{
  "router_score": "softmax",
  "head_dim": 32,
  "decay_fraction": 1.0
}
Below are experts of layer 4 (counted from 0) of a mixture-of-experts language model. Rows are named router (the router's row for the expert), up (a neuron's input weights, with its number) and show model dimensions 0-127. Each number is 50 + 12 x the weight over its row's rms, rounded and kept within 0 to 99.
Before each expert's rows: a language model's description of what the expert responds to. This comes from a sample of Wikipedia text that the model never trained on.

# expert 0
Articles, relative pronouns and dates after prepositions in prose, plus colons and values in infobox fields, e.g. the, which, Career titles:.
router:55 59 47 28 62 27 72 54 72 51 37 64 61 39 41 39 35 62 63 37 53 44 52 40 54 58 48 39 51 48 61 53 47 51 53 61 49 50 53 36 54 34 31 59 44 36 32 29 55 61 66 45 61 50 38 59 49 41 41 79 39 55 41 56 40 47 40 60 40 39 59 45 36 49 55 37 45 27 37 27 57 36 31 34 67 33 52 65 45 49 53 50 32 39 37 43 46 49 65 58 29 27 40 27 39 31 52 45 33 35 40 31 42 61 49 53 49 43 34 67 48 74 36 52 46 72 50 54
up5:53 50 51 31 54 65 50 52 70 46 50 49 56 50 47 47 69 56 42 34 50 55 54 66 44 52 55 44 22 43 46 64 62 29 40 55 66 74 65 39 57 49 46 45 50 63 27 52 56 41 39 53 58 57 59 46 48 24 73 73 67 75 70 64 50 54 55 57 45 36 52 46 32 37 58 50 49 53 40 55 58 49 27 24 46 49 63 40 42 30 56 73 60 59 49 80 57 50 41 34 43 72 39 56 55 57 52 46 65 70 62 54 50 68 37 36 57 63 53 60 77 64 59 48 60 48 42 49
up6:58 66 38 33 61 59 46 65 32 52 54 50 55 69 60 51 40 59 63 60 71 50 56 47 53 43 56 47 65 47 48 64 53 63 42 35 52 44 71 26 34 54 71 28 59 62 47 61 30 40 45 61 60 60 26 52 62 68 46 48 55 51 46 52 49 70 61 62 47 62 32 56 30 46 64 42 45 55 53 51 47 49 60 52 36 48 50 42 59 48 59 61 29 50 30 37 77 69 37 62 42 66 63 52 40 58 45 56 55 64 59 56 54 69 30 71 29 43 73 37 66 53 58 42 53 18 55 46

# expert 3
Table pipes, numbers and percent endings in election tables, plus word-final pieces before commas and taxonomy words like Species.
router:48 51 67 32 58 40 73 51 53 70 45 61 50 35 36 47 32 59 57 61 60 51 42 27 48 43 31 44 49 60 50 59 53 43 70 47 63 51 44 36 34 40 25 56 41 35 39 29 56 75 56 39 50 58 34 52 42 37 32 68 33 41 51 39 52 49 34 46 53 43 46 54 54 49 53 48 54 29 44 31 43 47 32 41 54 50 56 37 52 56 60 70 28 42 24 57 48 40 69 50 42 17 40 44 52 34 45 46 42 27 55 35 54 52 46 52 57 27 37 71 43 68 23 51 52 54 48 44
up5:44 49 52 42 51 54 36 47 36 45 37 76 44 71 54 55 38 72 56 58 32 56 43 67 59 49 54 57 32 43 56 40 61 51 53 51 30 68 51 51 33 35 70 47 51 61 45 69 60 66 45 36 50 28 51 30 71 54 66 46 58 70 53 60 50 53 62 52 52 47 54 69 37 54 51 61 25 46 58 58 49 65 52 44 71 47 23 49 47 59 49 40 47 60 34 36 40 57 44 46 42 48 43 55 38 57 75 49 66 48 53 58 45 46 39 83 49 50 84 46 53 49 83 37 35 60 54 60
up6:61 50 52 35 45 61 24 64 43 38 53 59 48 45 54 58 30 44 46 46 33 61 47 73 57 41 56 54 55 34 53 44 55 42 49 58 38 74 64 29 41 44 50 42 48 36 36 24 37 35 56 37 54 44 43 46 53 41 55 60 50 46 36 58 35 81 54 58 44 54 62 57 53 57 52 48 51 35 45 27 43 33 33 44 53 39 48 60 27 61 48 69 48 39 63 40 37 51 22 52 40 71 52 72 50 44 48 49 60 51 71 50 56 54 44 43 19 53 48 54 47 77 61 55 66 74 71 64

# expert 2
Subject pronouns opening clauses (He, It, I, She) and inner word fragments in rare words, such as ra in apraxia, aly in apocalypse.
router:34 54 60 33 58 44 65 53 44 82 56 71 57 39 34 53 45 58 36 47 66 38 37 36 53 45 30 50 53 52 36 48 59 33 68 57 54 68 50 32 47 32 41 53 32 21 35 28 48 67 35 53 56 52 39 48 40 56 40 47 49 43 53 50 51 52 49 41 53 39 35 66 50 33 65 47 42 34 45 49 50 37 24 25 76 39 57 51 54 59 47 68 37 51 26 52 50 56 40 34 50 43 41 67 50 53 51 41 80 27 68 47 35 67 49 63 48 39 50 57 42 60 41 46 52 44 51 42
up5:47 51 45 38 48 48 58 43 65 56 39 57 70 38 38 44 42 38 64 58 45 52 45 69 57 29 67 40 64 35 47 58 66 54 61 46 21 44 42 50 56 67 44 42 77 41 42 54 40 26 52 65 44 40 51 58 69 52 74 48 42 53 48 32 46 66 38 54 63 47 46 67 40 66 43 54 60 42 54 45 50 62 64 47 39 45 36 52 66 69 41 56 39 36 39 61 50 54 30 45 55 58 50 43 48 30 81 35 46 59 57 39 53 59 44 61 56 59 68 22 63 57 28 68 55 43 66 77
up6:42 84 69 42 55 38 53 68 52 45 42 43 35 64 39 53 40 53 49 59 49 47 36 73 83 38 54 45 52 45 46 63 44 48 65 57 60 64 60 53 43 38 60 46 62 44 44 48 36 59 62 81 36 53 37 49 72 52 58 38 54 59 40 52 46 85 43 51 63 63 17 41 61 53 37 52 57 39 52 38 52 33 44 50 57 33 51 53 45 20 44 49 44 28 60 52 38 50 62 51 59 43 55 59 60 46 46 65 40 64 37 53 45 72 57 54 44 50 67 35 57 49 32 73 55 52 58 40

# expert 1
Line breaks after section headings or list items, wiki heading markers (==, ===), table pipes, and prepositions like in, at, on.
router:68 42 52 58 69 37 69 32 68 41 71 77 36 60 53 41 29 55 48 57 35 76 38 44 42 59 34 38 58 60 50 65 37 51 69 36 63 58 52 37 62 60 33 50 47 49 38 53 73 60 68 46 51 67 37 57 62 37 60 69 54 42 58 68 57 54 45 65 52 57 61 63 37 45 60 66 36 38 47 43 58 30 46 52 58 54 52 40 48 49 43 58 49 40 48 60 70 44 68 53 37 37 47 47 39 45 64 33 47 23 38 42 38 43 52 57 46 26 39 58 57 71 33 56 34 62 43 43
up5:49 46 51 43 47 56 61 51 25 67 66 45 55 50 57 57 61 26 49 50 46 54 46 44 56 41 58 57 20 36 42 52 52 60 78 48 38 52 52 52 68 68 68 47 31 69 54 56 58 58 49 53 69 47 46 36 63 52 38 61 39 50 46 37 55 47 63 37 50 46 53 45 43 41 57 63 40 06 55 41 49 61 64 42 38 49 46 36 49 55 30 63 36 45 62 52 63 33 55 47 64 56 50 49 44 36 60 54 38 49 41 51 45 85 64 39 42 73 32 59 46 52 41 87 39 41 40 35
up6:59 30 57 54 44 57 71 61 46 52 46 45 50 63 51 61 27 30 26 45 61 63 38 52 34 58 23 65 44 51 37 55 46 54 67 52 44 41 45 65 56 36 38 46 46 35 48 51 56 23 67 53 58 34 61 44 67 62 38 48 50 56 53 46 61 47 49 53 44 51 33 52 35 42 57 49 41 38 50 52 53 61 49 10 86 59 63 49 50 55 53 59 52 61 33 72 68 46 50 38 54 58 60 35 50 79 63 45 58 41 37 47 51 73 54 77 59 39 62 42 47 47 45 52 49 65 32 45